From a checkpoint of a small mixture-of-experts model trained on Wikipedia: 35.4M parameters, 15108 steps.
Below are experts of layer 8 (counted from 0) of a mixture-of-experts language model. Rows are named router (the router's row for the expert), gate (a neuron's input weights, with its number), up (a neuron's input weights, with its number) and show model dimensions 128-191. Each number is 200 + 20 x the weight over its row's rms, rounded and kept within 0 to 999.
After each expert's rows: a language model's description of what the expert responds to. This comes from a sample of Wikipedia text that the model never trained on.

# expert 2
router,182,199,178,198,179,187,219,203,187,190,216,178,219,218,206,196,199,207,184,191,208,192,190,224,185,244,221,158,179,226,207,195,193,212,162,199,200,218,150,179,160,165,218,204,196,191,226,191,179,239,187,198,204,170,193,179,192,188,234,184,206,187,212,191
gate0,224,203,194,208,194,224,183,186,204,191,241,166,200,194,169,164,217,223,231,180,211,234,223,223,215,206,226,210,200,205,212,150,172,241,210,193,230,236,224,211,181,219,214,217,203,190,175,204,186,188,209,183,192,216,219,190,206,158,213,232,191,199,180,175
up0,196,180,183,209,216,166,183,196,221,174,223,197,252,201,202,195,188,230,189,176,226,196,216,188,199,203,173,168,234,204,214,199,231,191,209,225,196,195,156,213,204,229,219,199,225,199,198,204,168,194,183,183,188,204,173,190,202,206,217,200,239,210,165,223
gate1,200,217,210,177,213,228,199,188,165,229,165,226,213,233,161,197,228,213,187,171,201,212,209,196,174,207,200,168,172,206,189,162,217,172,173,196,226,210,152,196,193,206,187,181,240,216,203,222,206,213,200,193,217,192,216,223,184,186,175,188,201,238,175,182
up1,183,189,204,193,208,198,184,243,180,153,232,188,192,165,198,200,182,172,222,232,191,160,178,171,233,160,222,206,183,189,215,190,230,215,180,199,213,199,173,192,223,208,231,200,189,177,176,203,214,207,178,175,197,186,183,226,199,222,194,215,197,209,199,219
Description: Parentheses and equals signs. Opening parentheses before unit conversions, "=" in abbreviation keys, and inner word pieces in taxonomic or technical terms, e.g. "Mon-oc-ots".

# expert 10
router,198,213,176,177,227,209,192,236,208,198,180,228,198,169,212,212,199,176,184,195,210,211,160,178,220,203,211,194,193,207,190,197,165,210,198,207,210,215,184,196,213,179,186,179,187,197,212,202,200,177,260,182,167,208,225,224,216,198,203,180,187,210,189,231
gate0,206,163,181,195,200,187,171,182,187,173,223,191,195,192,172,151,216,202,226,172,204,180,261,211,188,219,217,223,176,188,194,142,173,209,200,193,229,191,210,220,206,184,189,237,198,214,233,196,199,176,213,203,202,224,181,199,207,163,174,213,177,241,167,174
up0,173,206,197,174,194,226,223,180,202,204,212,196,224,200,202,179,196,217,213,162,212,183,211,181,236,172,172,180,201,194,207,213,218,206,244,218,166,206,177,189,194,194,211,158,184,181,205,208,169,212,172,206,213,194,209,174,212,214,204,182,227,175,189,186
gate1,238,191,200,185,223,188,208,164,153,211,200,229,237,198,189,184,257,237,183,200,220,217,221,161,216,180,182,196,207,205,196,184,194,191,188,228,212,206,176,180,207,182,190,190,211,178,197,186,177,214,220,207,169,222,181,210,185,207,165,204,176,209,186,192
up1,196,195,205,215,197,228,184,245,189,168,229,184,172,171,173,191,158,193,200,207,199,154,192,229,240,220,203,177,152,201,200,195,203,212,199,157,192,230,178,199,200,217,216,206,200,165,197,218,202,208,161,189,208,183,191,209,199,223,206,195,227,205,208,197
Description: Prefixes and table rows. Word-initial prefix pieces (un-, en-, re-, de-) as in "unrepresented", "envisaged", plus pipes at row starts and "also".

# expert 5
router,198,138,157,209,210,224,187,198,197,199,200,215,181,201,235,195,192,215,197,215,216,202,220,215,196,212,234,224,206,228,238,202,199,199,237,213,205,177,178,209,186,166,228,202,201,219,143,201,202,217,187,180,223,199,187,209,199,201,221,215,219,207,156,173
gate0,201,188,221,207,225,189,194,185,224,159,242,186,163,205,187,176,195,184,229,170,167,190,201,231,195,193,222,254,198,188,223,161,198,196,209,210,224,208,211,180,184,179,216,229,241,194,177,235,213,154,202,187,204,217,196,171,186,169,191,234,173,207,174,151
up0,187,191,218,201,216,196,222,206,211,217,227,175,256,206,192,202,218,191,195,181,203,235,196,213,231,171,194,202,212,193,192,222,237,204,230,220,168,204,187,174,215,217,212,178,209,198,208,176,178,232,229,176,167,234,207,192,213,228,199,161,222,171,208,180
gate1,254,209,176,177,215,195,209,179,154,216,162,240,187,198,194,179,222,215,168,187,177,220,228,199,190,193,157,193,174,201,182,168,172,216,187,188,239,219,172,183,225,187,161,211,221,209,180,209,223,230,207,215,187,173,191,217,177,196,198,185,194,223,201,195
up1,195,183,215,198,211,181,210,232,188,183,219,211,196,222,186,204,183,199,200,197,228,145,193,218,249,190,201,227,213,202,227,196,222,223,196,180,173,199,182,215,161,169,229,222,184,183,190,197,184,207,199,180,186,189,167,205,200,203,200,215,180,206,216,198
Description: Given-name word pieces. Vowel-ending pieces inside personal and place names, e.g. "Luc-ie", "Emil-io", "Jor-ge", "Liao-ning", plus James, William.

# expert 6
router,185,209,205,212,203,191,197,201,183,227,179,209,166,205,201,181,177,220,200,231,209,178,216,189,190,201,235,198,192,174,175,208,234,199,235,200,195,223,235,238,228,175,190,190,205,213,210,178,199,186,211,183,176,177,203,228,158,204,189,199,200,169,184,221
gate0,233,187,237,198,210,195,201,192,219,215,230,196,188,200,192,149,217,193,209,168,197,187,228,211,198,210,211,210,199,173,244,132,165,221,184,212,232,211,237,240,186,201,205,224,212,215,212,200,209,189,206,187,190,229,184,172,196,194,186,229,200,208,176,157
up0,208,196,246,177,241,196,182,229,189,189,226,169,245,221,189,194,156,204,163,205,204,198,197,209,212,204,169,178,217,174,204,186,267,198,203,179,172,189,159,185,192,226,210,188,203,192,224,225,175,228,194,189,165,219,197,197,215,215,192,200,203,184,176,201
gate1,229,196,201,176,223,212,204,169,174,175,189,226,215,237,217,165,225,217,180,186,224,237,230,161,189,165,198,184,210,210,184,180,192,183,184,199,215,170,220,188,226,208,182,191,209,201,199,207,203,187,211,212,169,234,187,211,180,164,198,199,196,213,169,168
up1,203,195,175,206,192,217,195,239,186,190,234,232,221,220,207,225,201,151,224,204,184,159,171,175,219,230,195,195,187,203,220,216,223,241,207,183,191,218,184,220,179,193,218,177,162,200,180,216,189,215,181,184,196,202,199,219,206,225,191,205,172,189,212,197
Description: Prepositions and verbs. Prepositions after a noun or verb (in, of, with, between, from, against) and verbs like "played", "held" in prose.

# expert 8
router,206,180,208,226,188,172,228,234,177,224,176,226,191,206,202,215,218,227,187,181,182,196,240,185,178,232,179,189,205,210,169,200,176,210,202,180,201,184,228,195,224,187,179,171,197,210,174,185,182,186,201,198,158,193,236,185,225,217,225,193,171,178,191,207
gate0,198,182,190,201,221,183,177,230,190,182,240,166,204,204,169,186,212,177,262,199,181,185,209,221,228,208,190,198,178,168,216,153,183,225,203,199,239,227,213,208,196,168,196,236,218,209,184,193,212,199,183,194,190,174,179,173,221,183,197,221,164,238,190,209
up0,202,186,193,200,222,169,199,197,226,203,224,171,199,193,203,208,203,193,200,186,208,186,200,194,212,172,164,179,185,174,226,194,210,178,242,174,192,199,176,242,211,234,223,202,216,185,207,187,155,210,232,175,169,195,201,203,234,215,201,203,203,178,202,171
gate1,230,185,195,174,206,206,208,164,178,199,213,249,206,215,209,156,227,231,153,198,195,214,204,179,176,174,135,182,199,227,189,186,206,208,165,189,219,208,199,186,227,179,181,185,231,233,177,182,201,212,198,210,143,199,195,225,191,184,185,175,183,213,174,194
up1,191,202,176,181,190,178,178,241,198,180,217,204,194,180,185,220,176,195,221,239,170,169,191,215,237,201,225,194,198,229,218,204,194,234,215,190,186,217,201,200,193,200,222,190,168,163,159,200,194,194,201,176,201,197,188,211,210,212,218,205,193,207,195,237
Description: Plural suffixes, role nouns. Plural endings on people nouns (philosoph-ers, guitar-ists, scholars), table pipes, commas, and nouns like President, members, children.

# expert 4
router,209,181,194,193,170,191,197,205,201,216,191,213,207,198,186,211,185,221,213,179,181,229,185,217,190,188,205,158,215,205,164,190,177,170,208,185,225,204,208,233,221,183,175,195,189,173,220,220,164,193,197,212,236,229,211,214,178,161,214,237,190,172,200,194
gate0,211,177,224,208,205,227,188,204,205,195,208,188,204,179,166,188,223,185,244,170,192,194,244,221,205,200,216,200,177,164,231,147,186,226,217,191,239,218,235,194,219,223,235,245,211,171,194,193,205,181,225,197,197,206,176,170,228,169,207,218,168,218,178,166
up0,192,181,195,209,223,206,229,206,206,188,249,175,254,170,180,227,166,208,205,189,179,217,224,211,221,221,178,196,178,153,215,189,229,224,233,197,191,191,203,207,213,247,208,190,198,164,223,181,190,234,209,195,166,222,187,194,178,240,229,205,202,163,158,179
gate1,201,179,204,158,237,201,223,167,218,217,195,218,202,169,192,169,255,187,176,204,217,223,213,169,194,218,177,194,198,199,164,176,218,190,181,188,215,204,169,219,196,181,179,197,191,181,183,189,218,193,207,227,207,199,186,195,173,185,198,185,229,206,167,180
up1,208,207,206,182,212,198,182,235,164,177,218,184,173,180,177,209,190,191,217,233,167,218,203,209,215,198,210,185,185,247,238,191,186,225,215,187,190,208,197,190,191,208,219,180,175,205,189,207,199,202,170,208,185,182,157,230,200,212,211,208,203,158,207,224
Description: Sentence ends and breaks. Periods, closing parentheses, paragraph breaks and "in/and/of", plus inner pieces like "grass-ro-ots", "Sp-oi-lt".

# expert 0
router,176,212,215,192,208,175,192,188,213,198,216,192,209,212,241,227,202,187,169,200,171,245,161,210,170,172,231,158,226,217,226,217,261,196,217,190,196,191,199,202,207,202,189,203,166,178,217,186,186,192,206,177,229,191,157,192,229,196,181,174,245,186,211,205
gate0,222,202,222,210,223,202,192,168,217,172,251,167,201,205,203,175,225,184,228,218,179,189,224,196,227,188,230,222,172,177,205,157,171,231,188,186,228,200,231,209,171,201,218,220,235,209,196,229,207,171,220,186,222,204,220,125,234,190,200,198,190,219,170,155
up0,187,190,196,207,216,211,235,196,182,210,242,180,258,182,178,219,180,176,200,152,181,200,195,216,181,214,200,197,187,164,188,193,215,172,250,196,188,199,149,225,197,199,236,178,203,152,200,190,178,237,198,180,160,233,181,182,188,230,223,218,224,182,208,196
gate1,227,188,170,163,224,208,227,166,193,208,209,206,215,219,191,191,262,216,181,204,177,235,222,211,178,202,177,172,181,197,189,153,225,216,189,187,217,198,194,204,229,182,157,210,208,206,197,195,201,198,217,225,175,190,209,230,174,187,177,193,204,212,183,184
up1,200,210,212,183,184,165,195,255,180,202,184,184,195,165,199,229,190,194,181,215,192,174,179,207,220,222,207,176,203,234,219,168,218,216,200,180,187,202,179,186,193,221,217,209,178,194,170,187,175,221,196,184,177,221,219,186,192,220,199,213,203,163,209,213
Description: Table cells and dashes. Line breaks, hyphens, en dashes and numbers in tables and infobox lists, e.g. "six-time", "0–1" scores, row-ending breaks.

# expert 7
router,211,207,214,167,195,169,215,216,211,182,212,160,189,175,208,189,199,190,185,182,192,181,203,209,197,170,201,195,173,215,199,230,163,196,195,177,191,199,178,210,210,204,177,210,213,180,209,173,213,175,207,196,210,233,195,194,206,180,185,177,187,217,232,218
gate0,204,169,234,190,212,166,185,203,209,196,221,189,204,207,168,185,229,211,241,158,187,172,245,214,215,197,211,222,215,152,214,164,168,215,197,226,213,230,189,195,208,197,221,243,208,207,228,193,176,203,192,198,183,197,184,199,206,188,208,213,188,205,157,154
up0,180,191,168,166,225,205,225,213,198,178,226,172,210,184,171,176,210,187,220,172,210,220,239,239,212,180,157,153,190,160,224,169,221,201,238,213,179,187,193,203,197,211,216,190,230,190,207,203,168,214,211,177,173,229,176,167,213,217,179,181,190,167,212,180
gate1,234,216,174,176,217,207,209,148,197,206,205,213,212,212,209,196,221,205,192,204,189,204,223,194,178,215,189,191,215,213,192,151,155,170,167,186,212,218,214,171,202,185,195,213,199,187,243,192,189,192,220,208,175,237,188,195,169,186,194,196,205,213,171,183
up1,176,208,181,203,201,158,209,230,158,198,257,180,189,162,198,222,169,187,199,209,220,197,197,206,194,193,219,204,193,202,224,189,233,239,219,170,204,217,181,205,204,200,204,193,194,163,162,184,185,200,200,191,185,175,184,218,214,213,189,195,170,220,227,213
Description: Commas, conjunctions, times. Commas, "and/or", "the", colons in running times like "33:00", years starting 18-/19- in lists and score lines.

# expert 9
router,184,209,174,233,212,224,218,180,198,208,185,207,229,202,195,200,201,227,204,195,215,190,164,202,197,195,204,213,207,203,201,213,138,199,206,211,210,194,200,149,225,226,194,193,235,230,209,197,168,186,200,209,224,187,191,141,168,212,212,193,200,188,225,210
gate0,205,183,219,176,236,200,198,201,195,197,207,164,187,207,194,174,196,205,226,150,190,215,258,200,193,179,237,205,178,203,199,133,210,236,188,195,200,197,220,215,213,245,173,230,218,184,216,224,188,190,203,188,191,195,186,188,220,177,200,205,202,215,162,146
up0,170,190,161,174,222,211,185,186,210,210,208,181,214,200,186,208,169,196,167,176,220,185,185,186,183,173,203,155,217,188,221,174,259,192,228,185,196,203,182,207,230,211,204,206,244,205,209,212,172,235,196,206,144,229,201,205,163,209,194,205,234,180,176,204
gate1,236,195,201,184,222,212,215,147,176,219,188,233,204,191,201,164,211,212,164,178,200,214,204,195,162,206,192,201,201,200,187,174,198,173,181,192,206,210,182,194,212,188,169,216,212,183,173,183,202,204,224,205,195,229,203,206,194,172,200,186,194,221,181,183
up1,183,195,184,173,200,202,171,246,214,170,206,224,210,192,186,186,202,200,187,229,186,154,175,195,195,226,249,193,188,194,254,209,226,229,167,195,175,203,204,169,200,204,227,205,168,214,199,212,194,219,191,188,198,212,173,195,221,230,223,186,199,238,197,229
Description: Table pipes, The, titles. Pipe separators in numeric and sports tables, sentence-initial "The", and nouns like title, song, office.